{"n_layer": 11, "d_model": 448, "n_experts": 12, "experts_per_token": 2, "d_expert": 288, "d_shared_expert": 256, "activation": "reglu", "moe_layers": [1, 2, 3, 4, 5, 6, 7, 8, 9, 10], "router_score": "softmax", "normalize_top_k": false, "routed_scale": 2.45, "balance_loss": 0.000321, "balance_bias": true, "router_cosine_scale": 10.0, "router_bias": true, "shared_expert_gate": true, "init_std_router": 0.0216, "lr_router": 0.00147, "n_head": 7, "n_kv_head": 7, "head_dim": 64, "vocab_size": 8192, "norm": "rmsnorm", "norm_place": "pre", "norm_eps": 1e-06, "positions": "rope", "rope_base": 10000.0, "rope_fraction": 1.0, "qk_norm": true, "attn_scale": 0.128, "tie_embeddings": false, "parallel_block": false, "init": "normal", "init_std_qkv": 0.0216, "init_std_o": 0.0, "init_std_up": 0.0216, "init_std_down": 0.0, "optimizer": "soap_variant", "lr": 0.00292, "beta1": 0.95, "beta2": 0.99, "weight_decay": 0.068, "lr_head": 0.00809, "warmup_steps": 71, "schedule": "wsd", "decay_fraction": 0.363, "decay_shape": "linear", "final_lr_fraction": 0.05, "batch_tokens": 262144, "seq_len": 1024, "doc_mask": true, "train_tokens": 1132000000, "steps": 4319, "dataset": "wikipedia_en"}
Below are experts of layer 3 (counted from 0) of a mixture-of-experts language model. Rows are named router (the router's row for the expert), gate (a neuron's input weights, with its number), up (a neuron's input weights, with its number) and show model dimensions 392-447. Each number is 128 + 24 x the weight over its row's rms, rounded and kept within 0 to 255. Numbers have three digits each.
After each expert's rows: "gets" lists some tokens that make up at least twice as much of what it gets as of all text. This comes from a sample of Wikipedia text that the model never trained on. Tokens count by the router's weight.

# expert 4
router:132109143161165120147172125085182143089153170124136133072120148100115087134127136122135150087135115108095134121121083159151128162131106109124118118133141143127130118101
gate0:139136121126117110139121128162140141152113115120122124157074069135123141147097135111146099150121169112135138103123113152157155135137045151119103161108122109170135107078
up0:132153126138163138157138148156158155167126144100147111132140151135088118054089146117113137149132129132164124172140153104164102118111111142100148158122145111177125097130
gate1:114130106113109111173159136143125146128133129144085190100138108090106110108138066126138124066134141134149133141095138162141153102137140122127120117128106162106122141129
up1:076136118193133150128163110166115101182114149133135132095155123133097148137107062108136123121110127124132126142104100100158145136160128095131148136150123133116121185136
gate2:125140146134143156130116176152144128139098130104120139101097073137102145130155152179115133150155131106120122118127087120134117109114119168087137107144152102112125132103
up2:107117158130125146103107188127140109103108121129148136138118157146148052075142116153136142164114143118110150153132097110122158140124162128112126138142125125139125130143
gate3:115161114117132142124134124159122150130099119199101091103137138094120179110149101128162117070134102075115126127137112138135131076171138132164152113169131153115109115120
up3:156110144108156150099110134109132132136146166116134113064190144162120117149132113106148114145112135060149135109146130104135112157097138087111159139120118136116104130134
gate4:119094105153109122157173109134144145109102153128127153109098131117133112098107076126104097087120098098088119109076138147163148102167113098142115106098151094092153100125
up4:112143113132109108112107094101148111171157167152094202156073137110106112120128156159128109091137121173175103136193122157131117098127125154091101130137130129159138117137
gate5:135144128109120087130101164132134157115104138120131123162098111116125104117114145107163103108138143114132137123157136138123114176127135103109133119146136114114133111121
up5:117123104141133112105130105149122172137123151133099156146156105119099107148117084101135127096157082139145156110106151143108171147174144108156118083126164114155089094078
gate6:092109092089122146096118104118174126149135187148105128125105142148132118137116107179128112111145130138134122069118145112123127142154140131169089142100125161098104105119
up6:120104138145151126161121106147094136127086146128128127144127077122132141121110121124140113136134109109109130109139110155150101154122167117119123069158120118145108167173
gate7:118118158157111127108101117115106120153137093134127120080118107094094044128172160155154132151108126109139141072151109142144159180123147105127150161113151109174122112081
up7:145131086167101145090126107159094145110117161153145091127136143142106114110113127159141168095117121154143112142155111063149117116140132147135136144166110086108135111139
gate8:139122148128151109132113126106117126112166177187152132129138150113077119166126170076132137152108136115132151088129151109069148123125118095133112098117138106143101122137
up8:107146153141142074158094113123141085177113145133110124150138185153161126134148157126172149122149098138146128094173114112137112118137156137105188121154135100163137139155
gate9:131114109129146161145123101152153142119146096129171139092100102161138167127097111144111126100162133129113176123142137132150128163147137071171100098188149126109149132075
up9:159118141114109141116113116125140092104137181135106138139159147120114131133097134138153114121154131095104134120099139160144127148140179119127124181134131154097119093154
gate10:116126162144122135148116141143109114168140107151112093086145118143152105088149118187085130163135150163156120162132132128118121116150155159132134092107145120129146149150
up10:144172139110139120119131171140163122080132159140147146132130130121107122108164103132157119112153152160160135117121136119124141163109109126101148170157147145171117128177
gate11:160162114112131113144162161130121154166130108134156153112104134180104163135167121172118156112130144127143144150133115132148123122136128132114196181148099102110099133099
up11:136103084130154099151141160114122107107137166144097103140171133160158134125135174124109164147145122161092143169149125127155154125152123137120070149163128122151121125129
gate12:129153124140121123096113085083124128124132149124133083116161143180098127151088084142132142123136110101113166147108171138117133096138163192126106147099104150112168087139
up12:163122135112143104098133134098148109171122150146134108093124145128134149154108141164127130127126142072127148093175137133164168135155105145123155156079113138109117164141
gets: "|", "ing", "d", "t", "ed", "ti"

# expert 9
router:133140115096086117135101134123131073089145127115116147101135130112170162132108097078142080137179156150146131139124106133080103116167148127174136126081145121097100123113
gate0:124158146150153080117142156178146102110145118111090166102150111105111133104121101179152112139121089126146117114148117130105144089121098099131113155128123099129114152132
up0:131144120119115160147138121139133116118178146114153142097145126130092127187120138134121133111143147091139122158133083101170127124103149125153105128095111130123096086151
gate1:114081085133130140111133170153119163121135116136086106145108107116118134141129099146145098074125111134103187152131126124139117137141112103156136131096166133130140145165
up1:073139129110116119086128141154164118152134143124094120117121110163180103121138147084106112126111145153134139100133189148140110145105123148117112146116126113159128131156
gate2:128129128123092144105137124113149096113157146115181092126134109105108124156120150151137167116134109150096148108097124142144119150109147162141162108152103090137139170110
up2:121138063116086147079187114105110099122136107089133172115142109143134138083185137128126155160128135102160124128136117138137083087120092123173114115156099136142165129148
gate3:143095122130114190121139144126126134145141156142096122178116105132127116147128147118102112121150125138109140172170141093112113097133140142128118144116113139142097098102
up3:154091096106158083133108153119165116150152118154086128146141123143150099154155123084141138100124120115163061111111137133137128130137151137141116158133135162149141146117
gate4:128150114101106113112082140147120110094063131134132142120135110124122127130156100105133120124108096094140118101136128145103142145106150095091114119124156105114111088099
up4:146174114150112096124107144157074128130091100157153120189129139123120104126122121118142105132125135096109124137113150091144135114104126128135117107105068168113115113103
gate5:146103115134123132107147147108083140132139157102172139120152172168155163080098102118114113116154116105125182151112108174112134097112122117124160075096153182128119107122
up5:146174115119121114145121123142111130100142126145091143106138130068140142108109151168145125120120126122155086144116146087132133158138138120115100137133102097161100167162
gate6:144150126176110139112190145119113144140125163141134122063125165128104127166132119126070100121153169086133089118138142149128135141107099118164142156140155116129114111095
up6:157130135141145125117153151121097133164089124149138137102102110132097121149106195169105088095125148108105141161140123166104111146116092109158117133125105121132080097146
gate7:134109103155130105154134129169126109155135105171155107121119127126146093107106128154139096155115094119116126141157103160096107084118118118128123186109124141123135150132
up7:120134123139084166151111109105128136094091118120114113110132100113147149151142115124150089136106176113127118136140130107155126119124137141139109187126157100145127125159
gate8:097106166144125122122185104149138129139111164120115100097105107181134125145121133105126152140156156145130145110171095094157114113135095157147145137109113134130177134124
up8:093124142127117120112098156129100111075114133114155063073142135107141119173138102113124127132112131178107106127155129145113100140162099169170114142124110130123123129162
gate9:089142123117050107109143121130168110120157123178133091091097138134128148115101093121117144165095129131131068097073147071089141096108138120078137146125139121125147134160
up9:125109153146141118110130144180130118138157137083155149114125102110127123125122131138125098088215145110113136144085121159147095138134113106147151142157146115126122123099
gate10:101127108122105089165147182159108125127121162167172156126111120145102149111120065135128130119131089098110133101130138128143093108138145090116102152132146128127141111061
up10:150110103142104104144126128107157136172099108153121103129115149139124129141102114159081091118116079123125096117135102147192135141180099099166162141105099126146105147122
gate11:067124140145132165126139127148115154127154137132112110140108145123140150141107129150133121123086129133137181108141136109123127159112100149156191126145178126151149116132
up11:145153156112115134091131128166112150125155137069130103144153117110142151118126123112139106112146145087136132152091121107134108077102167160141144117163084139056119125103
gate12:134117102139132143169135108134139111154117133085132139099123122167136127147126128148120134131092132171129128166121104116138132144074101105097163102141122117119098154142
up12:146105132145103133097148144148116116156127134160096133138115117125153155084120142087130125143152098168150154138140151109127173143152104080121116158126125120122181095111
gets: ",", " the", " in", " a", ":", " on"

# expert 5
router:124097137161087146128082127102118109159134106118127093155119122144136098134128115163154154136124126102088114141117138122144129126124102107093155117125120121138101108178
gate0:159113108163128116166154130127127123117164144133114125082132081121094119150136130121095128152102141162134105102095114128161104097135134069127091137123097094067141127124
up0:143095123151141124143158119141078123145142110145129150150086152123153142145163117123143161127092128095148170112128140118095115163090147114111093140100138129153104121131
gate1:076163085112134151112156148104115126131087098108109128156148102162090112122143115161152158120157165144110118124108116121137149124121130144122147093114123162161137145146
up1:112133101148091128149083131155121117130118171120099109116135108095123159173132114187136126152078146134116166127134164120171116116116133109145112165172138146105155120130
gate2:131114165141133142129104116104113167131118133116145140118105127147159076161172137113109124126151115130120112116128147107135142148142157137105125160098130107063101117112
up2:168140170140089140138126136131092103122094140105134176119136107143180153125102100141117130119126111123095102141161117180139158059133143139091124124125158148143126109080
gate3:130107132139091086111105172116093109151144091118104130173151112158126115114128135123105151130160092126130105090131085149116106157121103090127084148126123135146090100164
up3:105126123143135143109090149154134126097087150078107153165141121091099073103108099164104129100135152100148137048128113131128070115127140094147187148109139148058135110098
gate4:128129100142144117132147140104086097130174109106119142131140109167143136160141149128127114132167152128111157144118125121120133123172158105110130155160107157156162135138
up4:111145105122114113148124120096128138160135117152105149108120140132123134115143180119123138132148129114100108134079156155143109062093131144128149112132131122108156146115
gate5:106114103176110121110075105164109145131129143144128132062161139136127126125106088117076159096124123129082129114115090180122123112107156119113152119216110088139124115077
up5:126167120106082127122167125129166152102133128119137126176102148112136083086135109115104096169124130184136172141155077175097121117140099158124091151106129134103118157161
gate6:162120146129148182119149153161163093123085130128138069140167112125080087103144123046080147130120097108114092153122134125122164131167091108112180119095138094158107175156
up6:131142133114079131128141144130148156112124097120158139157102119108129134114126130093109081105128088152115119132153150080128156140084099123149118094135117122095097096147
gate7:104110141158132125127170134097133110112172143132121069111117098122118125076103120118155096109159115064072092163090115100113167131110119113169185122099102116121148168126
up7:098113145141116120093154060178135147111127120126096102095105183111102106109166094131119142121090105126103148073127116141123171106128139131104131098120084159134127135126
gate8:103113117092128170155112088133156153134132146096108096156160108141133123127135139113100154138121132121088131120114112141119102141074139141101148137128130133140079079142
up8:091123148168104122128127145167166122112144150124155095131143150137122139132140153130118114110099133136164147153130124163151122100121126107091124110126162131122131119088
gate9:138152117116113124123080139123152135148124130131162136202135131109128175160131083123151113074157116135154141126114090156174086106130102097146158138128141141163141074129
up9:168098160172166133102098122168089079137103160127158174134157108143158155123149051112133150138138077140125106169108149109111118091122129123132125124087101132138136115114
gate10:120107137108145096118159114102154098115162102133130132151098188124126096154100091170114173075134113127135102077124157139146116127122127133192160116178126134113104139127
up10:184144117123123141157121119125107129149113182138147140126138139153134112138105123124172134130131182128117150123110137068159118106113160115079152112134096107117184130082
gate11:164153149146152106145116111105172136171177132120157046131102162123091094144130098134100147151129120100142140135120103122112115109114103164118134171126128132177106116130
up11:136141176125113142139158139104089140110109122148100172107115156157093149105126108138096129093164111145133140161105128145113133149122144107146113115132144136113128113147
gate12:125157151155177122112149087108100145127132146113123191112117148132086138112128128100152145087119104105119135130153171109112100099129149149124157099117143108147075105144
up12:126122137081128133094140115116115127150151173144167152140155152092129116131121137134127101123115139140089123130140149132156181107124088086116134135102175118143141096141
gets: ".", "\n", "\n\n", " first", " that", " one"

# expert 8
router:168127124115094121073126099123135133133163119114109114128156105177104120090158086117122087144154151115161126164149155119113150138165130154143122140140148125162113115077
gate0:151092130157148100132128093109148099132127113094085130127100154152098118154113127096136135098131126105131093104110069115106099117132130178168150118159133142196125080111
up0:130136112127141125136075118128130101095084162098111107151160142141137116134097124153137131107111128127111169116141129158129148166081119102131104139147111094124136127148
gate1:173125118118155158111186087141098138108147123143123070086120100115180164084114098149138116109149168068170132115109133156099109106140087129142133185153120173137136153123
up1:089099162077126168116158131071112127133143107118132107122094144131108151147142124138102095089113134121125115133090139141100130125127103180182099106117115171093144117109
gate2:122127162143106121130130135168167106100130137097143133160087128108123077150100137109093143102156144131137103108114105136155145102117155143156142148137121091152144142102
up2:161157119142137136125118152122107119143120099104124152131104142120155115132121143169108159135114144123179111123092136097153138170150121139132117103104102143116155130132
gate3:129119155143114133107098119107100094095140132094132146159135113123146111149178119102132143146099161133137150085116083139131149112153161111102094107127121104145127120087
up3:094133101090137145142136171112177129185141085123120143135150131131123135141105128113136120099166113130146162124155123135116154152139140123137125130124160135141143101164
gate4:088161107155127124093147138179158107089149159088143163120130085112111159104160085137080152134171176155149137156119180081122103138177135108120156123118132107157158135136
up4:137156112164146153157083144118128088164142154082155084145121131114136123129139094113129113098148174144140141166126139119107119116108118093173128129167098125103135090101
gate5:117163126141115168172144109180114134118117124140155123134102126105092170122140117115130132143110142115122097106131118155147119127163151110149107167143128163171126087154
up5:122190135136106118118131088164163145105145127119126112115126120115165145121132158072146134119179127177114126144099105104130126103115107106099131136131139132143133095169
gate6:089098136113135160112130095158120095118134158193136097155139110140131192126112066122129116125168137179143105108115107130122140146152107134131115101183130137185138143108
up6:160154160133135152114128093106097127107121147088087139147121136115128135140114101133108143130153116136151110112155129160107135114139168134123143153123099135177125130153
gate7:109113131120112107141137092129155083119111121112127127133105174093166148135127119120144133108125116136116112135102164116148101129089118133145148105130161128133157139112
up7:102096108130128149128185163103164154123156131155128122118150120149132134140126126137116134116137126119166122156125133134175142150112088117125138129125120166130110128102
gate8:119079093158120121155088103117134079136154124125150100086106126137074096151090152144101101116104131157098085130126120122132161102147127151097165100179106115150108142110
up8:128132135163111101154099138153148108165106107080106098100122119135110125118111077096132089133128144122131129117114126122139094106140111120085151133089161085157156122140
gate9:087115124143124099104158184112159116116105110146134106121134153148096105093111166124132115150096123105119187113120128144117086130147104167108104132088095146104113111160
up9:131116132140144117169154120116146135102078123144112118098104096118091148098115119105165157097135150128085164179152097144137102111107122135132133121129156151171119110106
gate10:110131131140070135073151115156136139109102146119097091125148090102100161125107106144173160117136113137123073121108094108135127126137141125102141167153130091112162138148
up10:132162124115105161161107134132123120097115097103124112109102099129170124091114119127146144150110127068114155138141106128175156152123149119192115119164133143130120087108
gate11:177115138157144139135135104129140110166133117100118101154151138138132136145095121143130103162124139154166149125157149106136100131132109130105058183136105112159144168146
up11:141119131111151128123137108101138086100132135096099114143118139107123112169119105140112076127131153125159143139145098108098120113158163170114126145120123120111123131120
gate12:109116142107136116099163087119134123111119080124105130130117116140151121068167147120077128165165144127137118140113167186152132127139109127125156132101102132126118120104
up12:102090120179095116127131118111145098106098177148139126132176120120106145128133149107113099113098110104146101144103078144150146150123083151160098121119121190156114089126
gets: ".", ")", "=", "\"", " and", "o"

# expert 11
router:140141083085130125122115134110119165136125125172136134128123099118179109103137163120115149154126094111149159146133166143133126146147096108120176117144097138117150153074
gate0:108107152141105116149133086131121141130133107133120183150100036124154112131130114097123136172102158124162108113123139099097132172116154147129141092103139137143144125098
up0:140124086110127145165100138139097171109128151103120127130113122141116142122119108143127107119170131093130152126162085105182108128137151095144162150140126103114171161172
gate1:118115146165119103129081122137076168114159136113166108119071157137138091131138139122127130144119115122138116127129140138082172179075120106169123108141108133115135129132
up1:092134127094162115171159167168104141120072193130153182088103114134138142132140128094146093123143119102127138111115109177103160138144127164101149125109175203097120121112
gate2:114145150117137147194118147119157111177132153163141133128108120147138132145103118087185098173121110107101165145138086134117152111128139151124118112096144149128150128102
up2:163158122143125125112135109157181104116122159170142160146118095118077089161102146106157101133113144136113143096069162115128117151156083148106133150148125095119100120115
gate3:145113112138169145112091090123105144168131112157138088131128138085133155132151169116154156130135117121148118127124161126137150164163146137131107124057134088136151144123
up3:089136094152115113160142146126113141142171145122119106155115162139113103066140103175125108126149123126185174149105128121160147112149165095115132154157129151124119123139
gate4:116125104121121135138146113136089126138140115102143084155099072121152079140160163134129140135118127131132120112135092092157097100148145122133144102115156156112134138085
up4:102126123123085146153143150164096175140149132146136141122171172159145137152151132111130116087137108109135105136125093158087143135178094128147101123132085102148062174096
gate5:131127144089162150178135128110111138147135140063138119075080106131123145155097128126162136172103135121177133094174080149122118167075147134129129120103136124150094105135
up5:138144127134121142127096173125119135095149106119128159119084162137142112155107141119137130123123137188093108129134103115086118082120092148107135153147126099140104123140
gate6:136152122097161080110151096107094117131174152120134146122120133105142182137086163115118157089098119129132142178149192142120088129106129066149125122090144097125135104144
up6:132125126129119102077105155114089140164128091151117132145105127153148169115141116141138136113114120141105168145107132145120123118132141127104129141127126160123165158085
gate7:130134068119135083176132165143141148118115077088127165166134132145143143132100152125101139172142075142126134084107120135113138105110131153116148115093130121123150135096
up7:129102141101145158107105150159125117144180144127100138166119115118133207124146170115127086156081134146129156097066161140114120115131127148128167129146138122134105097204
gate8:135125134135130125117101112145150171107163128148135123125139118175098120128114143127123105187109162124133132122112150122140119127153152121173139128138093160087137104124
up8:109104104105166132153114133117123129145166134144112118150104113136147168132095105123135109062152128163123133129160150085135135129128129112098107122132102109109084117112
gate9:144157192100145139190128170136107141147116174105138122139146127134121091103120142091189128105120102083106131109153150123104129135120139105139154068095145176171121136093
up9:110130153146137164143167153127112138087175100109119127157149124087148106098131134145129067164118108191119125075124143142121090099099107144138171112122150108105121144085
gate10:192106145131128145120110128131127105119085192148129160152128115142117118152130125127136087165105134144118175140123099129136123139155121122105144156156120166170107124100
up10:144144125093163062085122174130084116121088142135138139201139128193165169097094153129102136090154150146176132130119134099122129120128129110143147143132141111128126138113
gate11:107108118150102098135130089157147138083136155136131095120110116104127123096102117132145093155166121110094119133117099127146139159158100139142116105134114095134121169122
up11:141138132148113105105148150138085139120154138134151112121091115143146120104125129110109138090146091173109118126143140147147110165163167127138135135141111101101150088084
gate12:151113160088139143123160154072106140131122149175110108101104133103169142138127113094125133104142116118093143141143098131145110147129080166133144147130130123139157121146
up12:108130118096138149136164143088090147140089129127105164085108115157134134114123107128140153123145122161101114120164153140091126124150107131113141156104113123111105116184
gets: " |", "–", ";", "%", " (", " 0"

# expert 0
router:138140123076138145143149154174138138138162126142135081116087099128097131172112132136138103122148144140161107108130143133133154112102148164122123090139122103141133137103
gate0:076120084117159091117136121106124120145123182164137134133157124148123112126152157074142100130145100154138148091129088148148141126092096131153125122109190154107155160108
up0:128152152095113151123116119155137095123092146107141137109136129156128116129115129130118121172164139140109148147086136130145122133156098153112140132129100123134124134158
gate1:168117131171131134116117146144113169175110090154165120152129161138101137156077150116158139145122125119146119103062119123109072177134114129196111169135135117137113149145
up1:139111148110111148152171134147077161126138115098131147103088134123119180193126111148133106088123156109092132154155162096153141149155099126102149136181137177159140143169
gate2:103125106130173138091138133120156167164163112113120107120150161131132132143100130144163117094141074107093142130173076143109140110133111175132125104132135198148140153122
up2:149134174142131113112150136141176099117113126160118112148133123120090113139115084101147138150126110122139064124125140158096124123148131139149080108158077141119117163099
gate3:141152137118123124075162085169150106147118112130156102100150157147133164093087119148095105089079137128133155147131154107090141121125076165124115100121112144154079096109
up3:065141164106144168079165095152136119090128131124137115078130091132134137088106125175112114152182132135099126112126106103084110076111149097125125143143119126162169116128
gate4:102164144157109101128121136162144100072151114156123140146156168125135135140152134160148132110093113128131128159129131137097158141165159142108107111076127139126126104136
up4:102094134152124154127148111117133161149138118109096133164110119116120115122139110147114127136109117063143126137130126121169126141073110095125100110141135169118119168117
gate5:129112116115141128147130110096098119124169128119163120159122167093176103094159175165096097132117127122132154102136164113167106112145162153124099141101150124117134155142
up5:101142113130155147102141127133109108146149143132111113081132091132139125077106129146167157175104109160152167103132097140161130130136162133135146084113137101127140105149
gate6:138121135151129144160164130153122119119157139088131127118112105133155122158133105114145091078144123077106113126179129140139159135084106137171111120138151130141152135124
up6:119118113144127157111138154147168131165149156104124111101137140131110170129087130105125066122134131078116164147167117133150086144139105136155141131152163136122158147135
gate7:159129150142105117100118130098093109120164132142092126132091120112127114114113141127102151130165138128107166146106123097168139128133136175113149109127111135159076160127
up7:109131109151136150090129168121146161084103109139176140129097155155118117127131137136160123171095139136132114117141116113082111155085132141125119110137176129141144139128
gate8:132115156143135148132156105106110110151093107154136117131167142147123154131127152126109095157090113157147171146088106090069123108135112147148145098093112136116122207123
up8:165107146149166197141162144148147133141158112172131108161131149160118128100122150087134127127127159137115153112114111098125137120098159158115084094088136134141113130143
gate9:125095138079095147128178136137135156130122113121141097128097146109114140158131177122106128117137104133162143129063125093135137100129102127137157122128145085110146149123
up9:179103136134145131143159098140108126155143126118136102130118118139125112121127168116124120126152123131136114143112125138154159131142103151117146144128121121107187118129
gate10:139122178095127137077125122123150111171111117074149129109152150131096081095090121156139145098115145164119117132141092163102138137086094127096117093184090128094128113184
up10:131137097124100090130097121116127157139110131135166137088167144150102098127128174136135134159148087143093148101106106146140092121130133141080159085119130144118160148082
gate11:137185157134157112086158116107149142167131137123144145115121161124111136151097108147115120107155119159115126092115129164105088126078080103173170135130130087130119160100
up11:108130121110089121136065162120133117147101182145115116172143142129130081151168131119124173155096129130157127115105111104120160095132142138133113099147091121117158110133
gate12:166115146143140119119103155081120121155121148154119140160153085106139108101132106110152100125098113147139126122092103102122120131162127116104119146063137093148126118159
up12:154089159100133145139100100145129115140111117105170127130102139127139100130164161117155099150129084133182126112114123150135140100112157145156120159149139109126138122157
gets: "-", " |", "\n\n", "\n", " (", "|"

# expert 10
router:110068139119142125100150147143098149108126121129133165140139131086117184178125144093136121134156139160150136116148133090119117101142141083117094156112137180181106155141
gate0:137116129160186071123129136111135107151157123139112166103111089100131137157119073164128123133105155130108120139089145110123131109091113125081136131111153128128138130140
up0:088116125117155116136144137152146073104148162099126104181108179123131129121110169158084108137111130104114117105143099147135147127157102149136124118107110120136151096090
gate1:080131127151144111108115106177115106137149068136129105125126098113137147131141179127140089127119116134144118087118083159084132140128123121115166094139150092105152085106
up1:126111122129109145137105145130159103118131117111132136074124179104114120190151118107148132133112145104083108083115117155197142098128142181120118141141095140097133129112
gate2:117083179153141134086136086104143162134127166146144138093136123121163117156135146100147149174114114102152159087126104157110104118147130124114170078126133161093134125060
up2:125141129153147112121145103139107115130114099129168136100099129110115087176143115116104134103098131124082123113113076083129105140127156124105118150107109138142130164160
gate3:140099136124164165133170151105171119154112158169102145111147179133108176165130122108101122110143128168117152143151093119136131137136121099126109113114161129115145099133
up3:096116110154172162138117174128137112100106164096135147094113140125116135140144095114111123146117175076158135140122145082133163150127127108132139167089111128092126179128
gate4:142155153114098131117105151123097146121140106158135141105119121115108095091156133112163142136119151132139101147092175137082142118101168099139118143152117117162126149141
up4:138134146114112121122118106101113102123144114140131062143153127118131126109130105141134146131123091143119167103164116154095105118173159120169094174128108131152148080164
gate5:117151125112156127112122118119102148097124119103143108134135129100141146172149133138143111167133082135132110132160142142160076123107120107155169138137174156102142116147
up5:103132111129115127130141157111108136133130108139100101086116100130114135137076136139134131116142105135150100142116129129145197116113146125146140146083130114101133180126
gate6:128156153123123143158132132114118134141160131148077084142107121105133192123168180117179114129149151151102143106076103169142090129067141153104129155128147111136123046120
up6:148175078178117114152131128122128125165139079123148134119099128105117099173121139106155133127142155141136142113127128165084136149151121135093146145126141150099174146156
gate7:108077159159119145118149160135101152142131108115090168122135096136117109130081116102125167132137117094112149146082142131126141069119100137113159101125116129134116117074
up7:148140126122162105135078112138110156124096123126149143081104153184069123131164149104108122145146088155079128113132151154150179159140123091139103137099161151140132140102
gate8:129070118147115117134130135139111130153091132138171133119102129169131141148169104083107125093081080170135115109087127139136118098134153135127104104102144100118127148165
up8:157150107137090115115161143157159088126107081128102109132184139125128150099133133120116116099131141094124107127166108147152097121169143118151162141179102109061180103108
gate9:095086155158193114155146165120143092132136188105118093122096181160101160122111110182153122118124125160145121126131140165127151099133161130070154123136141140110126123124
up9:105160124092137134143171111145095128140128154160160097105123128101145126131144126113140125110140178122172202113131151119104150050108200140173110165157093151146103136093
gate10:110132142115098131165132197146127151116116113167111130153117142125105120131101143145086098135145103118127090145129129123093122094126087080097165126122159137172141182175
up10:137107119137133134108119094164171144123099132131138147134152143102109109145084135170103168112162166154134115130113125120127150145114125125098164115082153105141110112179
gate11:176120122118168094163126132153156118095054133109152134145154111111135109146144127154114118132137081096133104145143085148131108105102148168124112090158136163108130180126
up11:160140139100140184122099134098149105096118107137140089151115174133131078116135099166143138175160130113124126166175160113145135160138107147132132143121149136150149060090
gate12:134135127118109118126180160143125123109097166130122147105116161124118086156090130177093121134169103142089169150141105132100167123131130103130119134143112139126162142125
up12:152127118121125139119141155134129209100156125103149125137176115139153121124128110145091138191099115162169109133150147124104161174102128139149103159170116152123154096095
gets: " of", " to", " for", " from", " by", "f"

# expert 3
router:104128170202131081119167113178115058130120114127103138136144139185138105192140127150132083134105158149120101136148081148136124138109145135130144153128153137115146105087
gate0:097084150183156168130115148125115127170103127105161123104107137170138162120103158155121100124125152141137122162120167157094165128135151143137121103091128118145111162116
up0:165144133124161147155129127154143137164132124192116130141138149140175150111098090123126171140118116075140127100090138120097080164126147143095156152097111074138116102138
gate1:109075138149124069164139107226131110106128135099117119146178095113111167116114122159100087205125118128123157163106094147125069125123100118128154129158138145178160137107
up1:134122152091116133126157101119132163162141116165126161132112153108146146109108114154109135085155114152146121142112133142118192133130092115081113140177156112118140098154
gate2:135125154160131082119134118159127111126109157135088117095128122139106134149131123121125154106097110123136149152141156112120126107154142113127148084126109111111115161137
up2:089148098157110158158159104126111148091121088152118116111134118165164135114138131161179137154132121085138097123127136176101119139108119148090128182134183103184122144123
gate3:167127110159126122134137096135132121120118121127128141111085157146138093175105140104105157136127145097147135122111143121127126121127126116149165145116136139101130143124
up3:103104140151135087147171141128127128110106153103095131160163115152123148095121119159132155123164143088134124113070095172124124098116111120123142124129099174138140084147
gate4:108107189189104162149125133116119150138144143126151136111127144087156140148162119079143138103146111137098078133163135137114130143139136098131119156121109129112116135145
up4:125137093138112154164158137140106110120151097099156124132135137156129145112120100120119116076159102118117130133112138169145165119123115168128115147091115132144182077087
gate5:116099133159122137142127144144128102116100098150125133130134123114134162124154115127095131140141129127117107150098122145134123131126121114164153152106130100161110132098
up5:120137144150095125092156122119146141112158142153090112142130115142110098122109063136115076126120168133164149119104156143165144149137072139131175126143075105090121134170
gate6:103088125120109125096087139156140116135178137158127133140124115132139133147166109135092145132148125139134118145144156123144145141131121126143151137142100113163136123159
up6:109135132134097103160143068093166143105145145148088135108089123175120155151143112127142104129167138117124143120109133108112131118092138147170128108133116142138126127116
gate7:118104122123148138137120099136133123129117069124098091131124124104123138121115150137131082127130116119103131063139074120134087107120129129104124107127133133155138129145
up7:111139116082092119153130139137152116136136160143137157100138135146131138116118132135127134083153143059098147103127100125121111127093141105086120133146117107129134103077
gate8:135076119141102121130095162183139134127152134122178123113147113115118100137159096143157115118093155187106141112183114126080178128127137192091147125127116149104148121122
up8:130142131147122144112137105109080112107157129084133134131089155121175144163131129125129102198127132143147093098145138132129151111138136159128173095123165132152095106143
gate9:080160139140130121108117145095086100148163168111103159127136143169132142125121130142162134122117115133129113096181109123198110083135131105130081189108113134156142090140
up9:098122091110099142095156110122104132135127146126107114158135098110119095146108126127167117121133106113112166151142156091104122132121153139159114119149117090160126121168
gate10:149137128132137168126188145076137127094134164117134113099134163135096145157127115089189091153124083096139154115136135097116097139127139131148116112137107130096101175138
up10:101164165099164148104142109132115113139143059154094139137153135155122092109140134131137098108137108138154169094108177142126120124120115154114146099130128124115074099105
gate11:137121145140129065138115104119131113098157149148135150124078120116134078131169160097146114119107147115120092131099133121100137140142141163131125134122143144164153140158
up11:108137141096127160133085127137148090144170180118144154111108130126141120110106134140145148131123110122108114095122170160174131156147132126173144143114143131091184147126
gate12:135125124100124116159138142142121140108111114129145155155147162145077140095115131163134123187125109094120096182161121143119137158150155171126105117119131140118141127121
up12:118095158131116143137111154147155119112112164118144097088122118076126164114145096117145099150104094134079118166132161102128123166080092151143149128162098111120113106126
gets: "s", "y", "ed", "es", " =", "e"